{"num_hidden_layers": 11, "hidden_size": 160, "n_experts": 192, "experts_per_token": 6, "d_expert": 64, "d_shared_expert": 0, "hidden_act": "swiglu", "moe_layers": [0, 1, 2, 3, 4, 5, 6, 7, 8, 9, 10], "router_score": "sigmoid", "normalize_top_k": true, "routed_scale": 2.45, "balance_loss": 0.00073, "balance_bias": true, "init_std_router": 0.0306, "lr_router": 0.00157, "vocab_size": 4096, "norm": "rmsnorm", "norm_eps": 1e-06, "tie_word_embeddings": true, "optimizer": "muon_variant", "learning_rate": 0.0083, "beta1": 0.9, "max_grad_norm": 0.5, "batch_tokens": 65536, "max_seq_len": 1024, "train_tokens": 479600000, "max_steps": 7319, "dataset": "wikipedia_en"}
Below are experts of layer 3 (counted from 0) of a mixture-of-experts language model. Rows are named router (the router's row for the expert), gate (a neuron's input weights, with its number), up (a neuron's input weights, with its number) and show model dimensions 0-79. Each number is 500 + 50 x the weight over its row's rms, rounded and kept within 0 to 999. Numbers have three digits each.
After each expert's rows: a language model's description of what the expert responds to. This comes from a sample of Wikipedia text that the model never trained on.

# expert 48
router:464495581579491586549523561540536347525494525623586482492584550438528488544459421408456479492465524567509454446418468390574480555545510555524445467504594483573504608509432424440542460460419495480509473455427455493455517473500445520537434431
gate0:507477538545497528487542478510543401441448501469545543556550570494443456535491458441522520509481476487578566537472490471558430436587427487602431597499532508435585534541555452486455461554469450522572450505387522600443520579619501589560513512
up0:465555549484480523535509516513489446531443641470561494467609573493480505488379541424536509541547465531472487555437495509482470510579443472537509472469493558435506562520512459458445431527496447490499504502407546575441621529492605512498429521
gate1:457516437489538458473565481511396446568544488517522559501514463482634438537451543493562477444585472559541556564397406412520522436580560475502463487397558460509469475439532498541485475542429583525490495492407539459418558434562549477490466483
up1:557535479514514526565410543482492465369476520495500420481613561519427479434547483481441469512595500522537488510446448593461481519478436538528513446438454508541458529566450404509543537521384461519562491465437542496572473536506501521545477488
gate2:493575537495550552398538599558492457519517460453445549472385441530479560485507590433511446504538595456479549515528434538502510499410499467524480466533543504456550546400530358488506581525360520507555479505518522492459433514445482561462515470
up2:534475511498521499570414445486497522505486487479515471502519521485480485483592425536482447544522502566554463441361466522536500436627524509514514556455448534534460410515500571537543497486473440511528598467500522517549499485629449439487433446
gate3:452524526569466575519517561532493455531493549597559494493509531621534491589490441435459586485460506488534545525425470473507450355491506501489603572439488510555562544536502530430498510432480468423540508535619417493475380495571605481486525567
up3:483524581485423495529470445479472556505420532599454457535536480440491494492476642548538570553528474523565472545499533500438443587547540455498372455478462529496562578480432584498495457519494513494436550436569438507514452483506545437521488520
gate4:406542595544534397549396513513474463511600523464466527561512402494527482563416576466375464533536586491560521535510546408499512492491463481516488455374486504555528499495536560503485550531530562513434496434551483444398559524597504563549476484
up4:522415531539473542539472582480384521501436437475492456456559416500554525454556501489450498482533442528609512548513448549500463499452590563476493459513550495524447492508513440451555458555531480493423441564458376516486438504476448503440505499
gate5:500528487536408551401517579510461564596540424533454506457502469398458528572450481569498522486472420426565498473468470493440461577391520471563448367584495493513447530577491517465595455509476458541498469485419517543386502523451469545545518450
up5:446440509493494610544520611463412536553491472560500505474533650534404431498484461532445536516445498435422599508554495506474510560421570423544507466542542591497618509567433457579569549496422503617520468500486482553522511506336442516486496482
gate6:453457439493495493475521592485511487541497489589552509600535496429591574516580466538556477411524488574490397502423411475546564469507508511452585570495500457542486506467568557491390496552485464582519535484429443418490462467517495443584494448
up6:464555508506568479648472451507440588490478520398509445492476472472465507476453477411480549648504526511544518443497645476463517444534407414505408489472507528518576493564537454480538469425480528410482511490612620541498553477494488488438492522
gate7:461521538506497511453572478539501501545408458506453507433443489545625443498446541460443502538461553463496547602504481420539482473530605539560466470455533420518567537509504553509592493497534469528450475556372419475426532486474493379460499472
up7:531540537491494516428583489504520453454425444575465559440486447449448494486511548497453481545547443488527496551523536509494461506560603494567520491480521539414564511546559576530572500427576484527410510511455383413493596413487488462522467494
gate8:517519491544425600485461536499440467508535576503405550504504617491568500515519554466466602526530502514423478500493539441503441528528426538511503616568508566562488518517479592472472510484551481573519454456545510488477469541553463590549563498
up8:441483558515453442462432493482486520566442495528423480478530461640490414578523492451439545639535419523501449566495588405499584512514534422504519528529485523572558568557482487545591527500539474501543555445516497405494491454519571461557485524
gate9:577534433484510480516634497559512499509528426528403473533496504389635507437481466588559500500429547514496559520494536586560579524579487525542438559616502490493485514516400534481588474508559550472521486495486584538394416592488427558529454509
up9:505431520526525559522584509470455468441512547578428492534550618407586566492495554532528501503508484435460457576482483480538548491488507516471433568537475496587491519460438528426527538521501613403467499523497686544494412507430389580577505493
gate10:469531501479558435504496491481504555521503546470558445483470571601497606578449511535459491491521451399432463445525434477514446514502436454554470491530552445454457523539543443448505503481470469533435417459521539433523476577424492440403563485
up10:530499552541523442506553421460552511581508570504543507485606564581434495591478429504446480515569532510487431361498434533534432531567442487478589469509565506522477463462495470469545516507494492535469469412530527500571455585530421472379552548
gate11:454501556522536519517527427337558455571502532441453496554518480510521464514354528432534481435479555422530467506521485445489482481426567495451429521610445448622510577499474537509537464535519461497594449414556569517486513419483467544455451449
up11:512403560485476560464529558586563448530552604587479684531533504473524490415458570525490511579473589482488583589538427441467557465559487469522460521461470548575427518540530595477391524517533532555531497571527538519510463400464550556550362471
gate12:428465564507490493487407637524471491552496464501584557486478604475446557454438456524454453580539582399587484504504493476477512491491460484502459483520480518485496496591510365481452499471423446669505449579451477506543456476532456526523479477
up12:571408489471486545550537501580529516480477454521554495495502544489492406419487462542444492437494441550509443511497462420537428470487468493430614445564471409474459437476518504552435457462574507485436388380529558546559537512574461389492511514
Single capital letters starting a word after a heading mark, bracket or quote, such as E in Early, compass N/S, and MF/DF.

# expert 26
router:517478484601561458568478514547547395525492494558553499449563494532525442482430466439457537497469484554586485479529523456496502569487558463514521487547603476507553494615406429484588458463530470464483386459447490465461443479498532474534522486
gate0:481455406566512468537443510476566542503499433460593443540484535555512422507544503527486543488539604498552543508471514513520540441562543492461560611581485580515607515483496522513619470509520517477504468473473472422585459497529561495558525579
up0:461574550455511534444464458531456473436538548511478441452534427445430504527512517420539501498506481484430506509481480416496529518424489479479478483526494440482429463491416395403389567536440446412556507559491442532477495552488516580440514402
gate1:509502510547538456592606504464554466459487490479486506437550537428532456480475526442537428489531411441561613522381566391516488442504563537517524519483510555493562458527532475555496482503469385451534440492434451417518443494419576541442490485
up1:383596547502384477503495541547453477510452538507445564429541531499559519532608565446515524438491529431493515484432494506543502500462450504469527434501560520536525462481514407533607539555602436510570455502497447468430486548428541453444498537
gate2:645417462499615449493503498556482480435491504455574432457475547447585437461546533470489421506396398433432500489519443439558424459488525494431542414544534454533467491436540547503424428515524483417427470511526574461521405506436497489416511499
up2:550567482468502511538412493492508510512494525476437475442452558437417448516461477603461464520520464534408455567479412509489488471528461451587493492538566499527519418526460462449447411503551563485412440519500439482514401575481460474414537499
gate3:494508530517547476579424470480553562511514492511454625524535412459511520572543558482463548455515484430539451581550496558543620497502548455495474511560592506564411474496396450596559435495429478520477486505506531479539570500535525435555585481
up3:519502509479500567452473498447488499511519494448555435438461543474509483423547540571495430476421559506468557469444553458547414449481528450483560581411427559478523559502525544472553465496544501478485531539596471550444457431519498537449445474
gate4:511490465512673422489481540549527463487433438397438534481528543538529588506518469418441536605392537508538485416530498497458455510502556505450564463527515505486524469591514458589485526431524511454537487476463564422485521464502514519487611497
up4:421483387492414583403550528517579438563395496526550508478382516447558389490479495522568541460556447585485569465519568534519473449561604419492520441472517561533552505513555517518577428510435536582618510518530462531574469514381506517488487434
gate5:458570434516448424560481517501441540574550482553483452571535483450549414471476477489608454467563500454625600442563488496497514428558567444533450475401527444534485548516562574556434492489535529501521465450466467452501451482442488499433549390
up5:499445516549541587501484501437484488457536455480535558562495491494526533508524498471491533542483583516494477498406540448458417467600443538484561452476555551447568464498534478503442583414456488545549427494495562636360480462510487480555552487
gate6:522592486516604507512489466549488412507512508506542487479614447505559564463474589517462471394453471451595485640496531451522566516454480544524502504525554498581452487516494428518539520509565499565423475491515465494503456513474477421473467518
up6:455507449528547479499522446464404498493510576547470563532541546543587568424465588516419467436554488495587518575542442498549533525487622543564525489573433489546478523522572482508458503468561539625426565455500481526525341522524602552509504565
gate7:568597587502495492467493389530495526548494512476551492423596426530567465506487439529501462515538444524486506489543532466527597412475538560569529555495576483555599409454491379451548535563497420478551485425562444494418457454506427466507620483
up7:535495601480427442499533432489549475541488479456458466417562444501563516466483374468459508507578481498553564560596479435507451503410531480549474595386506452470599567489516496481541487472447485534495473484493515538494543457598514522538445553
gate8:563488498535515543503493548478553549458467513524476473536494550521597513479547501519479500395564558486536484538392422453545493381523523559423477479566534450502651529600519466526585518460593535409533520431481467554533464471463450521478430292
up8:521546510500493565445457502469441479551494456478506588457460561498533570454494626438439486546524518507435467479450514530483529552554420486519477491555506528446612506451497374628497533413504511548480564503597477565454628421461447460488440402
gate9:451444457538506460501531530488510516470509476432501550449427502479404417514477536438506512424469538464537526493422524437459407464492541502434473499463499584468480514535512519519518437399516421460577475539559517532497370533478500569472512462
up9:486568496506506503497551527532411462523480587593420515570511543503577525544514369446536433581558574505434453513478424511479541528556466508485544588553493453485525561489534463459436491538491558638464434529420437483459506471499505404478509476
gate10:485667555511575478449408528550433460533429469405507555528490587460500472613500438492472499441538489534544544536503496537466480446522448544469557519501519604492474584500521529512414457514507512456492561479516484406507445527392545480470532482
up10:541507482492498446509492512475470512482555572512454492592462506411507561486520459533457466517467485564483554514521532527444439502423436516433533496431497575401549428486585477601517472448472513437592501558489508477587570516418429365534415576
gate11:642466581556516491525515513525438513565454566462556577538523536511453473482476508416517407583528523501455489475444476500445512456542439507456489467568468511443543447527498522473507550519501512395497493518431477476634409516462599519476441457
up11:532511427536444470459490517541467486516508517573480517487481550527482420434513453514548501545504513521516531554443514608512437526530534507472496497533519425462554497462508482584462552459488491473517517534511527534486601588475360586455516585
gate12:497499513528435493543579488586481437489459498438542610419597564563566527489457514523490572455606432514522513481553527457520436513427641490484463567522522471521543566592499484422575572452532492504482528447504512543467541471585584436551482486
up12:374468508482461451524545382428513482484530481542496479502533664498571493439501541504430552464501493558470581536434502563552512476583553556423487551535547412518549513518553542477473432438544454550457468525507579429551443546534386501489456448
Prepositions and clause-linking words after a verb or noun in narrative prose, such as of, for, after, when, during, where.

# expert 24
router:556469433597493534537447595520475449601465504488569445388565558552571526541489482424463613510548536573567470409516422535517525459468544517467455521439556469481549527476507437453548494489492564376563498439462385399546517407467496497547364442
gate0:488532483580432529513524545549542455543518472494480527538532471461537403509565514395562501504555455466566553452616409461534550439497566544419433531498472504452581483591487495498546491518484507513444583480452485525617552535548529580554548438
up0:507472474569433517480444516614416482580525538527485498574513496568509537443483541485544542481542472555573516492492414542547450459434529591485517608523518432517528457581486483572539519489547533564474501570533419481511537540457577577549488516
gate1:535490461483479531461470527563553545457435489433509471481519523539509495512483466422525425481592498520476388486569498522511513539467569477462436493368491521424543531496504414568551544450455484466526457476500417532503426466473539442491396549
up1:528571501444531560454555485523510521553536530423592502523537560514479464558477485591447507547534534452527565581412452575529482529530524478511542494405501620502497630466517576528546550519462476554492538494512497538491507504540543464462578443
gate2:449432518506433497490513528568582521483541540518546520503440536495417470478511485495553431491453470503541497469460445579544505550528601509471576532460489474464536486543504527490424474414490483417527521503409483364578462520416561472586491478
up2:536525440512556445498509480539504487531483493458557509546393518556521431531463475484498429590532417498496495561449445386453442514565504590456396498337529499479449486462580507498458480402484520557442530502578558585476482449558498493518493485
gate3:565455504491517520510437585552545512567498450568508443599544476519438514558495551467465603556545512567539539484486445481483560529557634488487447527449457517422514449551477428333499511429449426406414511436445454546511470540512511468605483434
up3:394461525511499514529395577505500509468509456553516517492417455567500584425464559400479529467419502505592554536597486445446540474541544425549531450528566473509521493579540495486537564434532471489466453499484626479588517518543459469525367495
gate4:506592446472498464556411542525498556514499527448490473565501616410491484534590492557482468467461456459493434476504427485501489448521612530475550515442461484523571606450486583431465531491507538572435500484499511536397444434534454535506463425
up4:467498524546452437595535531433493433532481515491597532451505508493534461519519595518495497477537473494484506470518595447461502527483467514450432473486485473476511449513436353466486549530454566490524438444591487602458519596626463451462485509
gate5:569441554559510485498514442501525541584424412458495500501482479455536462438539480415462582505435494414599565470499480377451498490416431501377424664432504423482520469550434476481452461446443480429489439455425437622507456547517507503485447537
up5:431550439433502537549528457464494445595492539486560471478548462514549629443486559478529450408558451469481500445529447544525457557564458508498584536426443491522541572486521404542519468486482458581453548468542536416459514418502544590551453399
gate6:528472456514482423493425512502513502454486563523491523333468575480520492437542448505545454513664578567526521434486435427531499503525527560545498501427570500610518562467454388532532407516598473493623453425538469494468493385474568487515473467
up6:549537477477597524521631530445578444541448531530527563591455526568488433520390494466517525402442490586449474560508565575438518550386514510511534605559558523571511429516437463476536492450469490448429508491476502538551429519557576458512495512
gate7:546413413506482584572556499451528452556553454554536457492537562438476427455557457531511449568402463410538466506435435555526415469468504559482520449402633510443496554538501461472389456496414507464501493427449427518550499515451522533459447452
up7:547523502470497563517562522428461445476486445459476545579549437510559517515498573445405521443489448389511508509535409411464570545441609487540347540564549502442529483532527439508472475543494512508513476538594535476494558539417479464490496478
gate8:571496477484521478544527496557502464532525461496584490446535508462506579516550558496517428468489484489527512556562534484480519416483584434488503487508485609457464460545474518557485476391430522514540557482534515478508461488472497481593481469
up8:598467467529495459535540414595493507512556485574525470541623475478530473558508506446536506510569432462539436474529451460526462527450512461435509464522397566465421466620487531557467421435418515402463589506535459497445515538450561507534514521
gate9:507543446545538492523570485512542455449410534440574509417538473501563485509499457440472459482541568499490525532462529494459475417495539605473499550524481432506509525598588466439503442510530643461501547526427491453483574445555571449561413480
up9:559517473551566540534549426470453421528511471445533539340428522477432566533536548516581522517419527507548445515415566498478546573603517451584532562514606546476519506468521573461565442543477525405436482542425482465492531488474535511428459514
gate10:568533494519496490581463542528383487412559524491472532414506525499548418420560564562437460497494523574497495456524519494414559427484395555541481527446530528494464541573523579467545537408436646418517446451472502478487400562622505539576493529
up10:471491464465445518630423565459554489491574547525494580514525459401441591590399496514559503535445614432471559546403523448538483491440549379563515528566400523423424496507570521487460488541486471596498540518501421474524412452447499497526493525
gate11:577386533537463516510490532455450463539554518562472529481481525507436399548488521468535569556576456513471520445580422607486421490562574528467533544432489496513491505485538458453508605529487452411508536586539494421461523419442558449501501506
up11:479562477443514508555465466504563449442533489466447486493536467531527538475497521509475466464471478445442525535536558493534456520541539408439486414480475501474470523436503536545537543393481446554440467545496554522594534566497481482383549443
gate12:540437501536560483579511548542450522518585505388549518503423516469462495471551532488533565435442520500481462376531547445507496499507468451397503457430426461527565372436482436529491387485521447472588478401466511465551530529529515491465451521
up12:527468504520475533475475490429485557576547549465601530491544580381565424475519524473436520369445469446490510506502486537511481501503474483481473556471434531449603478445464446514533480536535538531474480460494456551492481502510627521569430609
Word stems and pieces like form, represent, sett, ach in Coach or Peach, plus zero cells in sports and election tables.

# expert 46
router:493454547565474472524428514435481430646431556538598516468549496540483502521543492411493588422521612532494451355498514414511429567489489430485464541529552462535525506555398422460542495393438509468520497395465510465556525461494509490538510500
gate0:571502455524504431538483446497423495596577519511501547518598486441573481521513532426470516498489570521504513511466489444469502431475548434479542452437481497502474568500535519511495559472391415351497404460465496480479500516491485514507584489
up0:565509544479551418559554430488503453448538481522568480528545567480552450561400541468484554473512482499504409565512516442571441558585481513589486553418530523548557528472515493465522443531543562545519410649499593518503534473454462421487444445
gate1:493445479525458463503561503511511382505525552528527494481564505481608562424556493411451539496537549474521460455444477440491527571582516518495548534510441541537420443509451529573506577469483517472595500466386434441583451426495493489529452568
up1:489513478517527502527542473510528445536456566526520503514452485503534551441416538476509485429548468400493544516475536573467479421557513475585584527534491538532507516460450565495439481462548453563477562524421414510561441483509453570507594419
gate2:527480478504451466454469424485468554522563494492476519529481519520497416574630537543510563580506518566504489451513447490495548436459564559572506511506468475417566526527437470503547580418422483520496464531471477397496451497480470418562472512
up2:612547467454528481480572498494472525525442408509437582477508514475499459511581453510575483489511413500515437480524431496541365442447466508544528598450468471486568545547420511430546523433506636561559492490509513463465535506420544402586365566
gate3:486536533483521555529580494545408474512462564480523399492483461549506466548512537512471458463547512498416502483387531544561553599533401516432488521568497515532539500569469513489495520517565559491492434513459443431513535425502560474453484545
up3:541524445457605558482510543558427462575468428512512445480447520553439550505462546510446468463514494496438510434396521549567553531478476494458504487512512529488518549536453433435443469536556504501518417518490483429481496433489472429539493571
gate4:528452424510509412471487497423533458575547547480412511412523576482555476552528528509596496525548482506476545527549510442538587489524518470474470505504485444398505555550515560524508533438561487476479568504425509459402519568521544606430459467
up4:613496388491522474427500410497527516478561548467506465391527437430427430501444395477522512467560403571497498529592506425513584508595567415527502529509558477517464468487460518489581496645484471456458453521591471552562522459580565511459543502
gate5:405567534551519572467580514504446467391546493523540465517628449423341449518473549445542487511449490468477583488529446493524479563464502546523550522458528512562522466572514568465513443496563493338483526405496491515540541442598545617463597502
up5:510473557485530555468475447457469414454499508405501563452537451480458527529433609489399576564545479547599464578482499572591456535409514481570500493518493543503458546487486406564501499434453476607448498485490454444454611566534547484547398509
gate6:439585487538495485542436476490432443512482518501552453483549423549519492519519583524493533451485494453609540486485492513483538501497473452530518607561493578468501580485498549480456500502517555467599613509402554374572505550433541542515595491
up6:500448569493478490434408524518497478471467518487466489621569573414429485457577534471413404547534496529509475514543547593535406536445515579572544384494449451479404483569526438499570515447473470546458387512460464616485538472452547469540532458
gate7:513453477497540515565573441515425547439515483471544504442451460498516485584466471473411570486512467475501500475511504405522525416527447443535638475538503551589324444477496614517484557458442466507484435494564524547463513491496478476530539409
up7:484429504519454492473517557430500509454560476577493509604458549523513450470542414550564546440464511582489532445506449643399467486605544541494545612494534508529474487459501511553455395530495565389509539599577546473469474425522501511477438500
gate8:462444547569501488453552458449499419466506505492556576459657462543476378514490475478427490540590513589472546487519530451523461533469468435447477498495489435504455492411538451518527516493456455518497526489604441434503474425544520578532422454
up8:556581498471550521468474594467625503516533497508554478525495519482468547453510519457484440441477534461548450469452491534561497490531535543515491500515545510454425503578554428517553572578488440446495514547448498507479488569521438531483504356
gate9:462520537568485527487462422574528436500544514427510476442478448542505527501433488511496510516518412491451483563458416497495536434469423478501415476530522523429494590474395508456504499433468509450440535431475511519523566484517471575483544558
up9:526536556497469581583498563455489528485518517406483488468487598360492472530566418525525459516490591582533531541529485546526547514491490569464556493503482483455526453453617540561499486554567490448494481523464486593483340498485449427498524473
gate10:536423507552500506463429426497457431519533526547430562543537473508418523553508536509502549463484437534532422471438481466495498579552452487528490517483508556474473456419525458401552417522521473503503498440512479576471516541628463510510523487
up10:498473431494409525482359498488564482427590552538489478487519504521475542513503476537509519550494505535480408467412459531502597555492502573459466533532552466506526463475540428485505521528563455466540468537512457528537541582551417454498512502
gate11:538546567463528574550525466530506523520450488383575500426477539533414442461540546417426522490478447540592467482585556496433484454508489395495526460422512462545483437485510435542515568473374440488529452485531496542535640494458525461491529527
up11:453597566503459511499491478471491476441555508433510513431572401507598463504402450546461560518498509533483533513488502487518462540581423376497446496464482557469504537495627496545465479463523382499438595420569466527447493482406528511421462516
gate12:567501642491510530509495544458521486483488533545560534574511460439420447460583534473529500564517555472555471463465373523584458555582549484546483554485493426475502502491540498507559477550429527556466517501538544460548531525487477519441616549
up12:452449594504517473477578392433469448562454509519459525583466432498532512524533565517538529460512456496539478553490492525490554551414550470518553515459546510432504597555620477470449388566610463612494415573516539387521503532478506546438528353
The suffix -ing in verbs and titles (working, acting, Something) and prepositions like with, during, including, at, through after verbs.

# expert 22
router:518490440578437501559545489505590378527503544571548500513515490488545480473420431429480486471521502492526529425506529504505569505470572449536522560536492477517584505540440418472568533511426520524551462450448462457462488418477481479446542534
gate0:434510544495484505455536563501511485491412478517500511502469482597424344550510593490535456507554528533531503495442506537561459521472452585472524525567480473437551458428488531456541533521475479585551460537510531513534500533567527433543583474
up0:419536570484544499475489463506487452493473519561533533544441504575495384471543529430534430508526518531457516487415453455540521576489530555480503604640492534458487627465506600520436531511476481547538397488529448507452457464514460454505586550
gate1:543415382479472512495410451463569561456464446517494472402472566534461444520505445440572512497498436430561529504482552559495413498402456566573488515556504565545472353445541492551467492447511490552596463558479504516551558556532509480532569449
up1:588477589486529484563513555548509502505537591513502543564529372472456488516572501469446462569420513507507417521518528422554496440620545469494605516477487450508559540560474490433513535581449500548391523467605487549511454488463535423431472539
gate2:578486519504470495544468437407496479495550394504507473462473566466500406498483513479603562486573510517542536458626505503428496430565520464475455536454471497566444548498495441465499482534523469534609461533536531511562537531549549474532457507
up2:393506435471435424466484558533532575493455510452497516527483407472476556435530515487481504546479460505539527601389532485520494462429469491513540451596532470523503490502501603504517516435518442536505550541535469425487405440501452493458546479
gate3:534415498485485459471468462553460482527529589501578458549530624560447554455506495492566486519454563479469489428464411450564480426541596479470501564500473521481466534484469456504470548503528544394533441482319447441530564454521425509498479516
up3:447496476511465482431590467561564505457450533582564527527656397559480551489435456489491548561482455530515569468522557535475489497460550504528509490433427517479563483558539450493501407513446509469457492488519450524437589501468453467622518539
gate4:537452486505449349562504532525489413556553476502462534650462537557503543582450441495525488532474518439537453560542475542505482494532494579529409417500460472408464513464583537551478530451498574398486517620507544454596516598560552535511541483
up4:443521490469469462519507513614467520576504531552495527498440602522575556530419441458451565633388417497529600478490511506422503561535553507540455438503520497492457498562508526604521513520527466434480560557507517453485557595452552601481487513
gate5:463482476456465502489504499509445586550467492475397531573474598431511384454502567569522530510564527430483453532398505587587594432603566558527480585518483454451538552499490507481447509481434530523532483570441464507560377471554519505521555493
up5:479505470481549609515524458497540584519499454465461636504478471580431499567537444396545575476431555517444474576514431439431426504516467511475473534391573430567466490589499481512510469494531465491448508431582420518549556471464538514504509467
gate6:520523495498436606480490519472576496518421540517554494423581501482493463469516440531430452520491447562558552336402543411478452440491523509527596476554427546530522419456480503529473559574513508458503558473467545511436563517547468466552513655
up6:573532457535418526545573505493497459468425416514579463501551467479476489467446503512506524489509571520577435448578446502566418531465439526474552505630518432499568571417494557501478467577444471551613498532497538504537456440487442511524453540
gate7:485475515532496400544470505527526499583526478554505395431535519519545431486478501469502570624540470546514486487506487518434450545480513562552500456404620546526448511535512523555588531419573455497389542467399460401463479503560553488520534490
up7:451558512474455484482533562438502482457438518479489535563532471489452492555567526493562431506570492536564418473564479486533480538548494459427546587473432486475514486524540451485531520493479454540451504454517557569534513486466513437423464493
gate8:482484509496405515416433551518544485528509577483564436555469485364552410479520532489559546502521468504453555514415508484571548474433483486551506512505558577469486504499489461443545557429496624484481586500542530357391467502391517492594530495
up8:579549392485455493521448498500481548496502453558574518470463508474493520577540535518526481451463524469474490589582544473406420501468450585469414511509349390590459499429477517487514471524473462517430432412581585543528576420511515546518530520
gate9:482375519516485467538519428431457547655592533519437517510500482523582542512482454479526501484494498506552435576521495503467557552536489445460460526533467460504480531511463611449481498536553611483565454530591430482530450542444480520468460454
up9:488496549466454537460509504507492507457567528506406441536508520471488406550526515455473486513457450529541472440485589538547400603425439458544525478610520465483517483471449500524430482562525548537566486578529559540555482488437475501427569492
gate10:474501510486524466630553508587486497500450441421584544449479454511621524523536458463436507513419570516443576554376465414470429432476495556463488471460465497466498477421520559559477491512545476389467530571546389488541500524501471539500566462
up10:552459570517476471462525450490426502465441396578520492428472499491600575501531475466472560503410468511543417632474487524503414466506459486602507556483472457545487444462506615513559529535500454652455501519522553545420542461545457484695532438
gate11:434453440541603485590461508509542446499414445520623496420529532456502447474503521479481496481513480505479432588474556580480456399491479537451502541668573466511552473507547527456556584432466489494482397440529549471510486593494510460532505470
up11:589531403456545504457511492493521502489471509457440401591541508593503507519403451578498438464508468496476493451498413535628470550442457505501554456466409520531525540473548407453461493461507543535530583617476519479534445438510542482572514536
gate12:559519523506398558472484504518588542500519457526522478410494552449485506436474523516487442410532521458447436445522549576537430540555492486515365402525445505520483491461509544484512573489406492532514562461507514467516643444480431550543597500
up12:464600476504391576520543539419512485492533395457444532404504590539550462442553543424524404438484558532521470482509517546480465447472480495479420473499522473415477475481589547461518536460491381547582533399427437528501599446559481557511527479
Prepositions of, in, at, on, for after nouns, linking to places, institutions or groups: Department of, silver at the, year in the.

# expert 4
router:529516403534515504472502549533571393531550546572583491432570534512470469497513450290351529436493515537558494479535486499582525461554601502439470601543514533530518544481516478413536523529528504502546551534440486487505494468477513586492510467
gate0:435436458526439555507427473433516478481449535496395510467555484578561520537473467447517447425442498521423484495588503524501486521453505451575528506519531435454514563512459471521458474494526604411551577534390422497472466481447473599479590505
up0:431448453510496514492507463404367564453515487420523603397475434531608518473455563452533443478530565456468518489503576548589602432484509431598473533619536455630435500472405461479514478482516536443510513520478536435547523469451536526533550486
gate1:462559435475551479538512597563535480520528535512455463439488427408495464541548505481569521546434465538504506456540487497573498538417518498508573482510458520496531486541443455489518544521481463469605473488655475554508487426546574556411554519
up1:496472403507558515439549496525497492432487495580442463553557365521521475524479442456546477472388494482421521512474515448516492485458403521451445481456502502464563425496482466560477624432477469475556464497522535480537552438467456558450514554
gate2:549491398516511471436496484501494486568494463411521480584508473535465534520479428492555544462537434545457487430564509543503386447598433417477532482563544477583502420368521482484470442523537494571454409523508456502523410454467596555496459550
up2:465575537516538468514528555465451589444490472478418547463537430549449510467487634504503496534443531402613555588459556430412593466520505647545475510507462507486523503545526552476448577501527501499513480474513539509504472512442455423431564418
gate3:493427472528452538499483448551509537542518622514554487473492519466467521445536554458442549510459593445434447443379519495626515478461572436509556458571569505475446612533480497429454613493525550546459572533468454468440500460471544612535504542
up3:555538423487484539449548512423441466499453453476422497539590509523525483538581470493488544548514428519532558566636493376460469553486414511550461600459469500487572413489567535530573424455508563453448477484522579445590397461467483456492395478
gate4:480487504496579495404510451504576478447532485497515576440528475572485514418497424427505451497445468411499516552503498460566387526473600505509414554455488475483469518524443544522484525554559547463516463474440380542437474514498494557554538460
up4:496511538431509536569458443542504541434466583441531468531413599593458493507434516495490455528456555490569433568394555507510446544508482456511428471467396491486450400524470531621487529563512475481515517478481530468550510498562454489503440642
gate5:545558522478473397527541434514544504526482452386551457534502460466430498417385435520456507466498515467485577552416483551486469468441496421438528516450486574465478442445508415443506502543601461510505382495427445503522551546564539527427518549
up5:452433543515511508498535544552535487563578471544532456492508542490610546636485469539529488517492505581556478439536474424459541483509535580551492450441487514547544562563511533599542538533430504465491529448445517556435485545482550437488554541
gate6:510453494486507546550401564390524531480478440499487519447569447600500521498532489480488447524489470591454414531550519511476487406426502495548457537536501489538547460565463591539469580594445604541495588461464420500458533368466508522472559504
up6:547416608484572528497448478452566501505464475489454485460480492519473520449610479513417444546421531582482499550529454466509536561432505470533461510483479473486483416493477514573461486540524512537498591534508567536488530444398493486469462533
gate7:495520429498458376502492527442517502504449519498514457402492508392541538451593423490496481394510533536529543517486573538557522540541479452553474493564511474526499549504433492505533462529559547541502481433400496488520575481496588496474476483
up7:477519554483472510496491613511519524542542413524578596458474399390489544515467533479427500476468579515508511551439427547451434415486514612478455404500558544631524420465517465531479477418506474460530450461522562554365556533511561483583565465
gate8:505473449523531445467477443483491400435441467498584512460467456493504541435489586443485479490593324453437489481536473423490584551531424491456350495552574477429451400560511524483485400441476486545505453493542585517533495529507514506469434556
up8:538493480514579528502481526555449518533489514487491515509519485590524492534568544534442519423498533479503520553450582519546556533515584565598516444512498529479477464425542504402543543420597560460504464530456438487417457529531535601449563435
gate9:596515456539480498530518562576522510557386542497545486504469604547510461498515438488521492448541434562517331522554541593551517474473474499475483520532551457533502451478517495503464465542481530539472440471580592480521533410428464479461417521
up9:527520515495385564502507513508494509445535587491433531473493563531395489519525539462431466550560462440501551446417470482414486484461482443570473452565561446499448453489503472479490482504436524445472460478543482499655450473499445563484472449
gate10:444432468548497560453524522641546422471483498507488483505529494415424502523568525546496451439561466552441460395512464574513575527472515533465490475559531568483472470462424414511517508483632413565500476438548513556602431469468495482519631557
up10:468479449490454457478547443500508479527538502547489489499537501487473490544578491564483473519411402533496437466473553596464433509487477569455454527570458466469544478508487462477583518438568371606362463529503603516555504461451404467576626527
gate11:500424441500534508494522498478496540589574512437516521519546449551421531544538440559531482483620520542589430525535590609501607524448493553486434579414486517540594537426488527517460546479525514442475491467410535381497461524526470542463538548
up11:442497580491475534569439475514495514373469515499591575491464486401542495514389521523497483517429561514425549500395479461537506463473452437438531398486467520469414507519548413479478515422468461551566473452485543557498526487521500476441492448
gate12:547457447502514500461398565548561482527567545489547490487483535512566520524489432481437446398507418455446542428476507589526501619481559466562420500511504524409568492455456432348555530452540521523524636485444507464471645447526493466444477503
up12:496506477499508533413439569553530449504520516484559478506532546538589541575532424484443430410440465479485460402491566503587474537497488453522458581480538486429514575458515571388465463509486538466503616497475493434350543426526499440386405567
Single-letter word starts, mostly capitals or lowercase N, W, M, F, L, T, split off as in N|ight, f|urnace, w|ins.